From a checkpoint of a small mixture-of-experts model trained on Wikipedia.
Size: width 128, 6.08M parameters.
Experts: 32 experts in each of 6 layers, 6 picks a token, a softmax router.
Training: 482M tokens, 3937 steps.
Below are experts of layer 2 (counted from 0) of a mixture-of-experts language model. Rows are named router (the router's row for the expert), down (a neuron's output weights, with its number) and show model dimensions 0-63. Each number is 200 + 40 x the weight over its row's rms, rounded and kept within 0 to 999.
After each expert's rows: "comes before" lists some tokens at least twice as common just after its tokens as in all text. This comes from a sample of Wikipedia text that the model never trained on. Tokens count by the router's weight.

# expert 25
router,283,204,174,255,151,210,180,144,180,179,169,170,212,207,156,143,249,208,227,170,168,239,204,204,145,136,147,239,216,187,216,194,180,253,218,174,241,212,201,163,146,180,153,199,112,198,207,210,249,264,159,176,225,210,140,187,196,200,284,136,200,182,212,155
down0,237,204,203,200,221,258,256,164,91,213,176,163,247,217,172,197,204,202,260,230,168,220,205,247,211,235,188,243,155,193,227,146,148,275,232,205,210,196,269,251,195,202,229,224,213,245,223,234,156,257,203,182,192,193,223,228,282,242,127,187,206,229,133,277
down1,250,221,244,160,200,202,241,96,184,150,244,137,192,203,247,256,195,221,220,198,119,162,147,179,181,201,186,158,207,180,241,178,215,136,177,144,225,241,209,225,159,188,204,185,270,211,229,231,184,162,149,228,142,207,216,210,123,191,193,319,150,220,193,199
down2,243,189,180,186,162,208,160,221,195,146,187,204,152,148,82,156,205,114,193,209,128,198,278,149,242,191,165,190,248,225,215,232,133,213,184,176,145,203,261,172,241,227,117,140,143,212,136,199,186,170,250,158,175,212,226,211,197,246,242,224,173,216,195,185
down3,176,221,243,234,225,200,192,252,283,181,234,277,204,161,161,175,213,206,134,118,221,225,198,192,181,198,239,164,158,197,170,201,289,164,121,173,219,222,268,147,194,226,268,181,193,179,161,229,189,229,191,234,258,170,276,281,248,234,266,268,239,164,232,155
down4,178,292,146,140,193,170,217,204,211,167,124,221,160,212,225,179,135,211,198,169,207,249,221,301,211,131,187,253,287,191,219,214,167,236,218,172,153,185,241,149,177,261,165,180,218,238,128,172,172,214,176,184,209,118,178,250,237,183,200,159,151,249,227,163
down5,237,177,239,164,244,167,149,280,254,300,190,164,233,209,261,234,224,187,183,190,120,221,144,250,297,228,203,164,138,157,190,243,172,209,255,165,212,210,169,166,171,217,153,128,164,190,217,228,240,148,205,190,290,181,225,166,230,184,202,201,192,83,220,239
down6,210,212,197,178,212,169,192,283,313,186,248,247,208,250,137,288,200,177,196,203,265,184,198,147,135,216,172,194,254,240,236,161,182,225,175,166,178,228,137,244,181,218,193,196,219,215,217,206,177,184,228,159,196,181,265,165,232,211,236,163,252,198,186,164
down7,248,150,188,130,208,205,184,210,184,135,161,197,195,163,178,183,182,184,225,184,291,191,186,248,218,168,184,105,213,217,266,202,159,200,230,162,146,164,142,200,231,174,121,242,268,205,175,229,226,159,133,155,207,182,258,233,167,157,319,138,197,226,228,199
down8,173,147,267,123,220,203,181,204,221,239,197,187,230,181,165,175,227,189,220,189,227,206,317,235,218,272,236,187,139,231,171,205,233,245,228,192,157,258,235,218,270,133,224,189,241,225,154,274,241,222,179,193,198,191,229,296,193,150,151,148,176,141,203,133
down9,218,204,233,222,170,228,164,129,243,160,198,221,225,312,185,140,200,178,226,205,173,102,197,210,162,170,168,227,217,203,207,184,104,185,280,194,215,151,237,256,248,231,258,225,245,185,122,256,259,215,220,192,138,250,208,174,202,176,138,255,257,238,223,215
down10,234,197,187,137,137,213,273,217,151,189,173,223,279,220,213,258,273,238,207,248,198,244,133,222,176,211,183,280,124,239,145,294,202,199,194,198,233,211,172,240,167,197,124,101,210,204,231,214,216,204,136,210,203,243,168,213,165,223,187,205,123,226,190,191
down11,235,116,143,191,208,224,227,260,202,239,167,220,218,198,155,233,200,112,262,198,213,136,233,150,229,153,200,226,226,154,180,177,205,176,138,205,191,221,158,211,184,152,214,284,220,110,219,204,144,209,270,113,135,211,179,159,190,290,211,240,163,185,138,297
down12,268,201,195,207,190,192,208,204,233,150,133,172,152,247,181,197,213,233,201,143,242,200,259,184,193,215,168,155,177,132,149,214,204,210,251,199,176,142,130,197,241,167,160,197,171,213,135,252,180,279,167,221,228,209,245,219,175,152,203,140,215,181,221,200
down13,132,221,266,204,226,226,189,256,150,215,167,199,220,185,237,202,245,240,232,139,171,238,175,216,226,250,200,201,157,198,218,192,255,163,212,232,264,194,169,132,262,248,149,181,232,224,301,224,230,195,294,188,230,184,182,195,151,270,219,199,181,200,182,204
down14,234,175,140,144,240,230,254,161,263,141,201,205,195,226,211,160,186,207,123,167,216,190,180,184,199,239,251,183,219,189,232,279,210,142,150,198,211,155,179,154,178,233,113,206,157,97,219,264,280,148,247,133,99,196,184,294,168,174,94,122,207,242,182,209
down15,197,176,197,162,215,252,166,229,212,221,281,217,255,195,213,243,215,211,240,134,173,264,92,233,177,116,129,196,227,217,173,232,139,286,249,195,183,195,199,161,279,241,150,202,267,233,208,222,253,172,184,200,169,226,143,177,273,164,143,181,194,175,224,176
down16,202,144,186,183,180,179,192,237,166,230,220,159,203,185,258,138,210,202,197,250,123,236,196,207,169,184,173,168,150,253,184,231,158,207,213,158,189,230,197,241,197,171,232,209,256,203,205,152,137,175,160,209,89,264,220,252,191,221,155,229,251,191,168,263
down17,242,237,182,184,292,144,146,164,202,139,196,170,246,203,177,289,223,224,134,207,159,231,125,174,129,164,189,186,206,191,165,228,182,233,178,206,218,238,145,255,229,307,177,189,112,205,234,198,155,186,273,161,192,229,242,204,203,239,218,167,166,158,149,163
down18,204,194,190,204,236,124,157,90,184,174,219,274,191,181,144,214,210,226,228,215,183,166,230,203,241,213,137,204,131,188,231,218,207,248,268,211,197,187,207,231,225,156,156,193,201,190,179,231,175,249,188,201,212,213,263,194,194,259,207,144,196,221,221,89
down19,186,242,172,205,200,158,216,83,237,147,202,191,213,208,210,164,190,249,121,223,243,203,201,190,179,144,183,217,217,162,192,258,219,209,230,168,204,281,245,164,179,235,239,217,215,243,137,156,244,212,199,180,297,219,157,198,229,237,227,215,214,249,186,247
comes before: " ", "|", " the", "-", " M", " S"

# expert 23
router,238,246,164,270,183,252,144,104,211,167,163,150,193,188,158,160,260,205,205,170,176,220,185,166,160,176,98,212,212,200,186,191,202,208,210,175,246,291,210,167,203,206,144,186,177,183,185,199,217,276,163,174,258,220,118,227,247,167,197,202,199,164,209,180
down0,234,194,201,173,260,223,175,182,98,259,208,231,283,186,175,248,210,217,179,247,235,223,209,193,157,190,218,200,241,307,228,123,204,267,235,235,210,192,162,246,142,205,180,180,220,208,200,270,222,225,236,193,193,202,188,132,214,191,173,237,198,205,132,256
down1,213,217,209,158,210,244,240,184,199,190,149,156,217,188,195,187,198,215,264,165,128,151,184,209,155,134,237,189,183,138,247,175,234,206,124,182,218,205,265,272,175,242,220,199,203,186,165,152,208,210,174,229,184,254,203,162,181,214,252,270,139,208,242,273
down2,238,147,239,171,187,192,184,128,201,104,210,206,196,159,167,173,204,125,227,188,151,250,210,110,225,142,177,201,234,267,219,160,147,208,186,157,157,192,248,199,199,226,194,226,121,203,133,234,200,243,262,188,289,199,223,161,179,207,250,171,209,207,135,176
down3,183,232,172,124,189,234,257,212,220,118,213,242,243,198,107,190,225,172,206,165,162,164,228,222,187,211,271,103,193,247,177,162,241,236,113,138,185,243,242,178,177,223,202,194,193,240,156,257,215,203,206,191,279,165,227,336,183,217,195,185,160,205,261,175
down4,204,213,179,147,181,243,180,129,175,177,247,244,159,160,175,196,218,234,212,225,137,260,204,241,264,211,142,247,241,232,260,185,188,185,224,215,188,238,236,163,201,252,184,76,247,199,130,192,189,200,195,218,274,181,227,137,253,270,166,226,194,233,216,185
down5,252,226,195,235,211,187,145,232,294,256,181,198,193,214,266,249,196,247,147,196,129,234,215,245,194,242,231,224,220,182,211,181,156,176,194,115,213,203,166,180,152,186,168,210,156,237,220,223,246,183,179,159,262,164,207,176,224,190,220,202,227,114,234,231
down6,164,198,179,166,218,158,202,229,273,194,305,195,202,270,187,208,300,241,222,181,249,198,188,171,152,229,227,188,292,220,209,141,208,232,130,198,249,203,166,204,180,228,227,177,250,198,204,246,222,133,235,190,165,155,166,153,210,247,238,153,222,175,165,177
down7,209,191,199,156,169,155,183,232,218,200,182,154,142,226,190,188,183,139,188,220,280,249,191,178,217,181,232,124,252,233,287,162,122,166,204,143,154,174,178,168,214,215,140,239,254,208,132,163,227,201,219,176,243,152,228,250,208,160,251,144,150,228,217,200
down8,232,169,252,177,219,181,177,218,256,205,167,155,289,194,171,192,227,185,176,247,195,115,248,231,128,251,167,171,183,244,184,203,188,208,209,275,197,147,173,224,262,224,219,177,146,215,207,245,202,216,138,178,150,273,210,153,148,156,122,214,222,224,184,95
down9,190,200,179,252,268,249,170,263,249,168,120,232,202,244,207,76,187,204,210,266,224,165,187,210,133,135,153,247,211,194,164,161,185,115,218,195,240,231,251,266,226,174,188,157,166,266,145,202,243,249,237,167,138,191,237,134,217,173,150,247,182,184,248,191
down10,245,228,222,134,152,208,218,245,171,173,167,257,226,242,163,157,251,239,271,227,195,203,179,240,219,158,159,200,232,181,140,254,226,217,211,156,268,232,235,195,176,162,198,146,253,203,219,230,219,141,183,183,151,186,161,233,196,179,122,178,140,225,178,207
down11,274,170,155,228,203,195,164,209,177,224,224,218,169,163,171,155,228,125,241,246,244,229,209,126,254,201,229,191,222,161,223,203,211,210,164,168,128,213,135,251,253,231,209,271,131,167,211,195,117,230,218,131,191,166,144,230,240,267,237,199,148,149,174,308
down12,253,200,233,171,253,135,203,206,215,152,161,218,163,233,244,145,196,250,176,204,200,183,188,161,185,155,225,122,168,144,246,229,250,130,214,133,149,183,154,157,86,161,187,219,221,189,160,273,156,180,151,219,252,294,170,170,103,141,222,167,200,221,170,262
down13,238,152,256,241,186,204,289,140,159,201,159,161,185,175,206,242,193,290,162,185,212,201,191,191,203,224,237,209,193,233,228,182,208,224,254,215,287,215,231,198,242,212,207,205,296,201,232,143,197,272,239,185,179,167,209,272,237,281,215,184,161,236,258,145
down14,117,143,158,157,238,243,190,225,239,188,185,188,178,153,249,250,129,159,147,246,235,117,164,249,216,193,227,178,281,176,204,213,189,210,210,161,277,226,199,259,181,181,155,220,228,78,283,205,241,273,266,147,175,217,173,321,241,162,193,182,225,234,203,217
down15,233,191,215,150,210,242,211,229,232,156,298,205,254,251,169,246,207,164,219,188,213,247,112,196,212,222,170,189,186,205,177,233,156,222,207,163,252,180,170,206,259,261,111,236,233,228,248,182,196,199,168,196,106,145,160,201,241,236,167,142,213,156,214,192
down16,188,176,209,167,163,254,113,209,169,216,203,240,207,211,203,177,201,154,129,214,139,189,237,219,238,205,220,208,122,203,187,231,340,200,228,162,177,241,182,240,199,126,173,147,196,176,223,211,192,149,213,202,146,249,214,299,192,217,247,206,232,199,165,265
down17,233,189,183,197,252,259,277,187,194,129,162,159,197,212,215,246,174,166,240,206,148,225,219,189,169,125,213,226,218,196,206,207,157,303,204,202,229,179,111,190,263,237,207,217,167,233,180,188,197,216,211,180,228,196,233,235,280,205,219,235,203,223,188,225
down18,235,263,206,200,223,167,180,145,243,124,149,289,169,201,156,234,180,209,187,200,233,172,172,235,217,225,181,192,261,201,159,255,255,273,317,226,226,201,243,165,272,176,141,278,227,206,189,206,184,196,205,192,154,221,286,268,220,255,196,197,166,207,200,153
down19,187,238,194,171,201,182,159,162,258,203,160,219,229,165,207,150,267,263,216,256,304,209,195,202,227,261,167,250,224,215,186,229,205,182,198,183,173,153,228,181,288,217,240,275,194,253,215,165,188,172,161,178,298,212,229,202,149,214,244,203,234,263,215,216
comes before: " ", "|", "-", " M", " S", " D"

# expert 30
router,266,236,204,221,112,220,169,191,181,182,175,156,257,179,138,171,240,221,261,168,190,251,228,173,195,154,167,231,234,192,196,175,201,228,229,190,224,204,243,127,169,254,164,204,174,186,196,176,215,236,192,140,217,203,201,258,261,201,322,167,227,179,205,149
down0,178,224,241,179,228,240,143,224,131,190,262,162,238,161,220,198,180,216,189,231,243,196,199,190,221,166,163,263,257,270,152,164,202,181,166,174,198,227,186,234,134,177,137,155,251,228,213,267,224,191,244,218,156,191,206,159,215,201,124,206,243,241,141,181
down1,205,169,204,146,175,197,280,153,181,228,177,177,204,137,178,206,200,170,294,223,155,186,199,184,147,135,180,204,145,171,131,170,271,214,201,149,215,248,185,272,171,207,201,152,265,200,228,279,205,232,178,230,151,201,158,137,106,182,163,300,157,151,213,209
down2,220,236,200,177,213,217,150,229,208,139,84,147,144,136,169,138,225,189,196,203,239,272,158,236,247,219,136,206,207,227,211,265,149,236,223,160,125,180,224,128,262,218,192,175,237,204,146,192,156,135,234,238,191,182,248,189,201,242,319,209,158,214,131,208
down3,228,280,272,200,220,223,196,227,236,206,276,274,193,164,169,309,169,202,171,100,240,230,221,243,213,240,183,159,158,221,164,107,258,221,108,167,206,214,200,131,218,224,205,113,140,302,214,193,220,227,204,196,205,190,249,259,248,164,213,212,115,253,207,198
down4,117,209,125,114,212,236,244,230,237,229,123,222,123,137,221,211,171,186,188,156,124,185,184,232,170,162,209,225,250,204,192,250,193,243,168,180,161,197,218,153,179,273,150,195,210,153,230,185,187,196,222,198,174,197,238,115,217,241,185,206,184,179,237,204
down5,166,171,187,221,178,187,171,190,221,290,215,219,175,134,204,124,207,228,183,241,193,175,180,209,193,248,245,166,203,249,162,181,204,223,199,173,243,153,191,203,227,186,171,250,187,182,190,220,259,232,195,190,236,175,177,212,207,256,167,248,182,132,272,289
down6,198,232,270,170,277,182,164,237,256,206,165,145,185,234,184,227,206,223,277,239,209,300,194,186,243,225,241,200,190,276,223,191,195,244,156,194,160,175,121,201,117,191,190,142,205,189,178,229,189,221,188,158,124,222,222,154,158,172,243,152,234,177,198,179
down7,176,137,276,200,203,104,198,193,288,192,267,134,227,134,191,219,196,155,188,227,251,219,211,187,214,157,188,113,195,214,221,158,230,238,165,152,201,221,205,300,187,203,119,249,250,236,178,189,183,124,201,157,242,161,260,238,181,154,280,94,230,227,243,186
down8,224,121,232,135,196,215,141,221,179,179,169,223,242,233,214,179,253,216,200,242,120,165,245,160,147,283,205,151,216,221,255,194,193,162,234,258,216,194,239,224,290,156,288,188,203,258,144,249,166,279,210,161,169,219,206,253,121,228,103,139,205,219,194,142
down9,220,164,165,182,252,173,149,217,160,161,168,262,268,256,143,151,202,165,153,201,178,153,190,172,189,188,192,231,181,261,220,189,149,181,222,261,251,185,299,226,227,210,220,201,241,198,226,187,256,189,235,177,200,253,182,178,245,148,112,217,246,239,270,197
down10,213,186,257,176,142,164,182,255,150,166,215,191,276,226,183,202,232,161,224,243,260,208,185,262,128,150,182,169,180,148,220,242,175,211,124,109,263,248,199,167,240,142,237,151,192,219,151,128,191,217,118,168,214,162,106,211,148,277,152,116,124,156,156,223
down11,217,117,105,217,219,184,211,212,240,213,218,218,175,255,168,232,226,89,261,232,218,187,163,181,255,156,244,248,217,200,164,177,239,229,219,214,117,206,170,200,239,137,259,205,245,137,198,219,177,178,294,206,168,133,197,230,222,264,266,211,144,246,142,279
down12,211,216,164,182,218,226,166,217,302,158,84,146,238,221,171,230,203,234,256,177,239,152,198,155,141,170,171,156,217,133,174,195,167,137,310,206,203,179,189,195,171,207,196,255,274,252,142,222,129,247,120,224,237,224,200,162,165,183,166,189,188,170,197,168
down13,143,174,241,175,166,195,250,217,195,172,223,240,152,163,301,187,230,206,257,114,213,213,196,181,260,220,241,172,176,173,200,216,180,137,227,206,203,171,177,146,211,228,182,148,186,232,230,166,195,241,237,232,128,198,155,247,251,223,111,236,189,188,219,209
down14,243,225,191,209,201,308,206,190,238,187,263,227,254,186,234,179,225,178,157,130,271,208,181,289,246,209,272,196,209,218,225,139,202,246,247,164,230,284,260,228,162,163,202,223,235,117,249,236,210,201,212,172,275,276,217,227,205,219,100,167,218,192,238,235
down15,222,202,178,235,258,192,207,197,183,221,253,156,196,217,241,183,206,147,185,197,249,217,85,224,180,137,216,212,234,207,177,165,136,310,215,174,203,236,231,231,226,220,156,281,255,226,244,270,220,146,175,193,146,231,221,143,198,203,137,176,155,236,218,130
down16,169,183,163,196,195,159,141,187,173,197,172,178,265,181,127,174,220,221,220,244,157,189,240,188,202,173,138,156,151,215,232,201,153,178,217,189,139,177,184,194,235,142,233,211,197,211,210,136,239,165,171,182,165,239,203,214,201,237,247,219,298,227,182,226
down17,271,219,155,171,259,201,149,220,183,198,157,157,247,165,176,212,247,171,166,203,138,198,159,237,238,189,241,221,163,235,244,172,198,237,255,242,153,170,181,250,211,226,173,235,132,221,277,158,184,174,220,238,245,199,165,229,189,128,297,195,215,161,149,188
down18,198,260,218,206,183,166,130,128,167,211,236,286,169,166,192,207,145,272,233,251,185,147,253,227,241,201,166,251,218,241,235,288,225,220,284,190,178,198,221,261,288,154,169,212,264,188,183,203,160,250,187,226,217,143,219,249,187,256,217,153,208,290,159,158
down19,189,179,249,195,170,90,212,235,225,166,174,178,238,203,181,129,256,226,235,175,199,243,162,160,199,180,212,252,195,219,180,252,218,164,172,191,210,180,191,207,289,226,293,180,189,233,118,115,244,150,199,180,259,168,228,337,228,214,253,228,214,232,218,228
comes before: ",", " of", " in", " the", " and", "\n"

# expert 11
router,274,255,192,215,167,196,192,138,196,149,185,172,195,134,158,179,211,279,197,195,154,256,195,238,175,161,142,221,182,183,146,181,235,213,263,176,238,228,133,157,152,219,179,206,203,189,199,203,240,242,181,136,230,154,157,274,221,218,242,172,209,181,227,168
down0,226,149,188,152,193,216,263,237,187,243,223,205,215,262,163,204,188,304,217,276,201,137,223,170,139,178,234,176,258,220,238,200,178,200,256,229,207,191,211,195,174,177,250,222,164,212,198,250,123,162,261,168,142,186,227,254,223,234,122,224,216,179,202,221
down1,241,170,226,115,252,169,254,107,142,197,169,168,172,201,179,174,268,237,279,164,182,225,230,182,99,168,233,194,194,151,199,154,219,222,229,225,212,214,191,259,197,249,209,182,182,208,235,221,205,232,179,196,178,196,201,170,161,129,169,270,155,224,284,230
down2,226,148,218,174,238,214,174,209,238,169,184,204,218,178,154,171,246,172,223,205,205,253,173,141,188,220,160,178,278,328,248,247,180,208,276,145,188,209,270,171,292,199,135,178,180,172,123,189,230,205,239,122,221,188,223,236,241,200,175,143,181,184,209,187
down3,197,237,169,152,239,196,163,255,202,197,205,219,247,138,98,172,197,229,122,159,208,168,214,211,201,212,284,159,121,268,205,157,242,267,192,237,160,170,175,266,233,234,190,204,186,228,206,161,148,214,216,160,256,272,262,299,261,212,161,169,148,152,239,186
down4,184,194,228,175,190,180,214,171,220,225,149,235,113,199,272,167,261,190,186,177,174,261,163,324,216,164,185,281,281,270,223,154,220,201,213,240,169,200,198,114,191,176,166,232,249,259,163,142,208,196,170,252,201,188,178,152,172,199,231,223,184,196,228,208
down5,240,231,155,199,164,179,134,148,227,194,173,191,208,183,197,172,176,181,203,243,178,201,203,230,202,185,162,178,168,226,162,207,136,153,250,223,206,228,175,151,171,221,239,198,190,187,198,251,293,220,127,151,236,228,189,149,261,260,245,165,199,194,239,214
down6,239,183,185,156,253,209,167,189,183,156,236,285,234,173,182,197,221,158,160,249,248,255,241,217,244,197,210,202,232,217,172,182,176,252,162,170,153,242,144,184,147,178,235,218,267,179,216,155,179,168,209,158,173,218,219,169,173,199,245,218,192,153,183,172
down7,245,111,287,161,200,129,166,178,220,122,183,211,269,179,229,159,208,214,128,196,329,184,202,248,246,200,158,166,200,206,194,205,149,197,234,164,127,283,184,175,176,174,223,184,216,240,186,205,213,222,179,143,236,213,215,229,182,277,267,109,217,204,227,227
down8,227,166,282,120,175,219,207,165,162,163,232,197,216,222,168,207,211,164,206,204,166,163,263,205,213,243,171,171,95,186,151,119,216,236,221,235,173,218,188,180,232,216,219,165,245,283,172,269,253,268,188,225,176,247,176,230,149,220,152,142,267,254,190,151
down9,240,190,186,145,144,182,191,182,249,111,161,254,170,278,212,200,216,199,168,197,185,201,199,235,246,164,171,215,177,225,233,200,152,241,261,179,147,234,213,274,189,213,240,187,207,208,179,224,182,194,232,145,144,284,214,180,228,185,209,292,198,241,188,210
down10,218,236,185,129,176,117,227,232,190,253,197,248,221,254,122,215,233,251,233,238,189,238,157,250,178,180,126,272,172,204,144,198,193,191,214,112,283,203,230,235,209,223,203,122,269,206,137,173,174,169,147,150,224,260,208,215,147,203,185,158,214,176,190,237
down11,312,165,111,187,194,208,168,212,253,201,169,223,225,192,120,195,209,152,222,251,169,208,223,159,245,169,224,209,211,227,231,209,257,144,170,181,89,227,179,245,177,262,239,252,218,195,306,190,160,230,263,180,171,195,176,216,165,252,214,224,166,167,194,359
down12,224,243,231,159,236,197,173,163,220,214,176,200,170,179,195,195,241,200,232,135,184,138,258,167,159,174,161,159,179,168,243,208,209,133,218,128,124,224,169,193,140,224,220,174,177,239,98,208,160,232,156,246,267,196,162,257,146,147,238,200,106,189,200,217
down13,138,163,236,289,149,178,220,146,201,181,207,236,165,218,227,213,162,154,141,151,164,227,127,162,174,255,286,142,164,178,248,211,250,173,243,198,247,253,225,183,199,157,229,165,232,271,242,163,214,193,195,207,170,188,239,259,213,279,246,242,173,230,220,276
down14,267,230,219,263,196,280,269,210,205,244,203,245,185,165,226,211,127,191,232,210,246,223,192,240,267,223,220,146,220,178,227,173,195,203,183,155,214,244,198,194,155,255,170,257,180,107,204,183,199,284,208,176,170,213,174,242,225,211,149,203,210,214,229,255
down15,211,202,138,234,154,230,168,198,161,171,210,189,285,272,272,249,239,213,219,213,195,277,189,246,210,91,132,180,234,237,206,221,141,148,246,228,172,210,248,234,179,195,242,237,226,255,256,165,232,209,189,145,150,209,130,193,283,146,229,154,217,185,226,152
down16,191,103,239,217,222,161,160,229,202,270,241,203,287,194,162,137,220,175,212,263,150,209,216,232,237,223,180,169,171,222,191,257,197,197,241,167,179,232,199,228,184,116,257,178,206,218,200,123,94,151,157,189,160,165,192,292,159,170,208,171,304,243,203,220
down17,212,214,155,162,203,174,221,215,97,204,163,168,247,197,186,232,243,186,162,160,166,198,206,189,181,197,271,252,190,154,227,226,179,158,234,227,206,200,139,248,211,188,145,298,188,242,234,179,225,241,230,275,207,241,238,166,231,135,169,202,188,144,158,210
down18,180,229,167,176,217,148,231,154,114,195,230,319,174,231,161,160,198,206,166,222,224,186,235,245,230,196,98,164,207,196,187,231,229,197,181,160,172,271,169,193,299,182,179,220,220,202,199,171,151,155,198,116,213,172,227,261,201,278,191,131,180,140,153,187
down19,190,182,253,235,194,149,221,202,262,146,165,159,209,256,186,139,240,214,212,250,273,165,190,153,175,171,233,220,181,213,160,185,247,183,179,150,201,237,218,223,226,242,266,211,191,212,174,110,250,161,118,253,247,193,215,257,210,204,181,187,235,236,207,252
comes before: "-", "|", " ", " and", "==", " The"

# expert 21
router,237,307,149,290,183,208,171,145,216,190,178,181,192,208,160,185,276,165,220,178,190,219,210,216,165,144,145,221,223,193,201,169,221,194,266,138,213,247,202,182,157,231,152,180,171,190,178,175,165,228,147,189,265,169,192,214,231,179,247,193,237,145,219,199
down0,290,219,163,210,265,221,230,157,103,273,191,306,253,246,212,183,209,241,221,208,191,177,164,189,166,163,191,229,216,227,213,189,236,171,188,155,150,199,174,244,138,220,224,191,197,200,234,212,221,237,217,150,126,190,192,209,273,164,151,234,191,235,158,236
down1,209,178,191,161,153,251,206,196,187,169,232,152,192,183,154,235,265,286,298,168,160,188,178,168,118,196,248,194,180,147,218,138,230,191,192,224,205,216,234,252,194,196,232,172,231,197,224,244,267,178,176,204,146,239,184,153,138,203,249,296,171,200,201,207
down2,260,221,240,205,186,239,217,215,160,133,166,191,203,205,115,205,176,114,236,187,207,201,215,197,256,122,223,223,190,208,232,320,224,211,267,148,185,284,305,204,205,189,205,174,178,228,163,215,192,187,233,215,229,201,209,177,142,271,235,193,193,159,220,172
down3,179,205,213,159,205,194,239,237,172,203,257,275,213,241,132,181,231,210,89,117,178,191,255,273,214,251,198,134,158,218,221,119,217,150,203,207,217,222,216,169,224,241,228,159,186,275,214,222,282,211,227,248,244,226,251,288,211,242,235,179,201,251,198,184
down4,202,206,184,119,196,170,128,168,160,236,164,162,171,158,189,191,159,209,220,243,186,211,235,226,209,189,179,231,243,213,254,235,211,187,165,210,142,258,215,149,197,173,182,108,317,191,93,185,223,179,171,225,217,175,142,183,192,241,269,208,270,211,198,227
down5,221,161,169,269,219,204,147,199,185,240,250,195,163,178,238,183,240,201,272,213,142,233,206,297,200,84,157,245,191,210,203,189,203,197,229,242,234,236,197,167,171,241,229,247,123,179,259,122,245,222,183,151,231,162,170,187,203,246,251,204,193,138,189,194
down6,202,171,203,260,184,212,148,267,216,146,195,255,220,169,187,239,238,222,210,245,232,174,217,187,145,261,223,161,207,204,202,235,223,241,185,232,141,212,186,226,131,206,179,198,208,186,167,221,159,188,192,143,199,148,167,221,196,211,331,160,259,155,212,199
down7,196,84,195,162,219,177,187,171,237,211,178,184,180,197,188,164,176,233,193,192,302,258,191,187,250,210,220,125,251,208,254,197,214,189,170,177,177,210,170,261,195,176,147,227,256,146,156,207,246,214,115,197,225,193,237,292,222,176,223,157,186,176,193,139
down8,212,110,223,170,186,201,160,258,239,234,174,174,245,109,229,224,257,169,169,241,156,218,235,204,140,205,206,136,183,176,160,122,144,204,265,205,236,210,247,247,296,218,250,187,208,213,163,214,199,278,235,172,163,226,224,232,194,158,150,174,244,214,189,100
down9,186,216,159,231,254,270,171,166,236,159,171,251,256,239,204,185,179,192,200,236,124,174,196,225,165,167,142,272,166,201,220,170,141,200,323,214,213,181,203,284,263,218,160,218,194,242,235,237,269,154,236,183,184,214,250,160,198,141,96,216,290,168,242,198
down10,168,262,259,192,147,215,217,227,171,214,184,270,264,247,180,256,267,217,162,255,217,299,213,216,197,204,174,226,213,222,149,240,216,205,220,223,223,181,208,246,249,198,217,183,194,170,177,155,183,150,157,180,234,253,163,122,229,204,173,179,167,206,143,296
down11,303,172,145,209,221,176,218,220,207,204,252,227,114,179,180,152,211,151,216,209,194,239,216,142,254,215,193,193,208,128,204,222,201,189,161,189,125,204,164,269,224,247,210,227,186,147,243,210,104,234,234,140,167,198,149,196,257,232,199,210,146,150,151,334
down12,228,230,182,179,213,184,181,261,244,256,97,190,149,222,245,148,220,259,219,131,187,219,183,174,132,152,160,174,215,193,203,185,197,136,283,175,189,200,148,262,107,214,165,266,171,196,160,222,186,178,157,279,268,232,170,170,183,160,203,197,157,141,195,213
down13,250,131,267,242,178,182,236,174,139,193,225,206,183,241,218,212,229,242,122,155,212,162,191,163,245,228,254,145,186,210,166,202,204,206,292,250,178,163,209,185,257,219,205,192,228,229,278,184,223,261,256,201,226,136,236,293,206,210,242,183,233,219,259,167
down14,191,196,115,172,238,266,215,228,262,209,161,207,163,173,212,164,155,235,151,231,151,206,168,216,261,193,251,154,225,203,169,218,217,228,178,117,225,203,185,249,206,150,204,205,175,97,223,177,278,267,217,170,156,289,158,258,207,196,120,182,204,256,270,105
down15,202,208,252,214,196,217,201,199,228,65,222,224,141,183,224,221,156,169,192,138,195,287,130,222,242,206,179,171,236,245,251,230,106,246,209,215,129,247,224,193,242,184,163,203,249,175,193,210,215,224,165,182,185,133,159,176,229,205,159,152,210,179,198,214
down16,254,220,222,175,217,148,155,217,163,223,207,172,220,214,210,131,276,268,161,265,160,186,243,230,226,127,218,175,159,223,143,203,167,201,199,174,125,260,178,197,193,160,208,207,229,246,234,202,237,178,169,198,201,259,221,297,165,204,250,142,268,262,172,199
down17,222,237,179,138,238,119,223,239,129,183,178,155,273,264,131,203,258,205,226,190,187,230,191,183,172,185,249,220,157,230,188,235,176,248,177,227,140,251,141,225,212,135,217,144,190,279,134,184,221,205,219,203,196,236,178,267,214,188,236,204,249,123,233,256
down18,207,221,260,206,182,186,214,85,179,184,231,246,156,158,187,254,139,217,157,232,174,164,209,226,245,212,185,103,159,201,196,296,243,264,237,162,202,147,168,227,280,189,222,260,262,202,216,198,203,239,211,199,226,186,192,272,269,216,222,160,206,264,224,213
down19,147,214,180,231,219,190,210,183,228,193,124,200,154,218,223,219,244,226,216,249,205,178,166,195,141,215,222,222,247,208,180,233,214,193,262,172,115,204,182,204,235,284,236,248,187,168,184,157,211,173,154,192,343,194,217,152,215,210,273,245,192,329,219,158
comes before: " the", " ", " a", " his", " S", " B"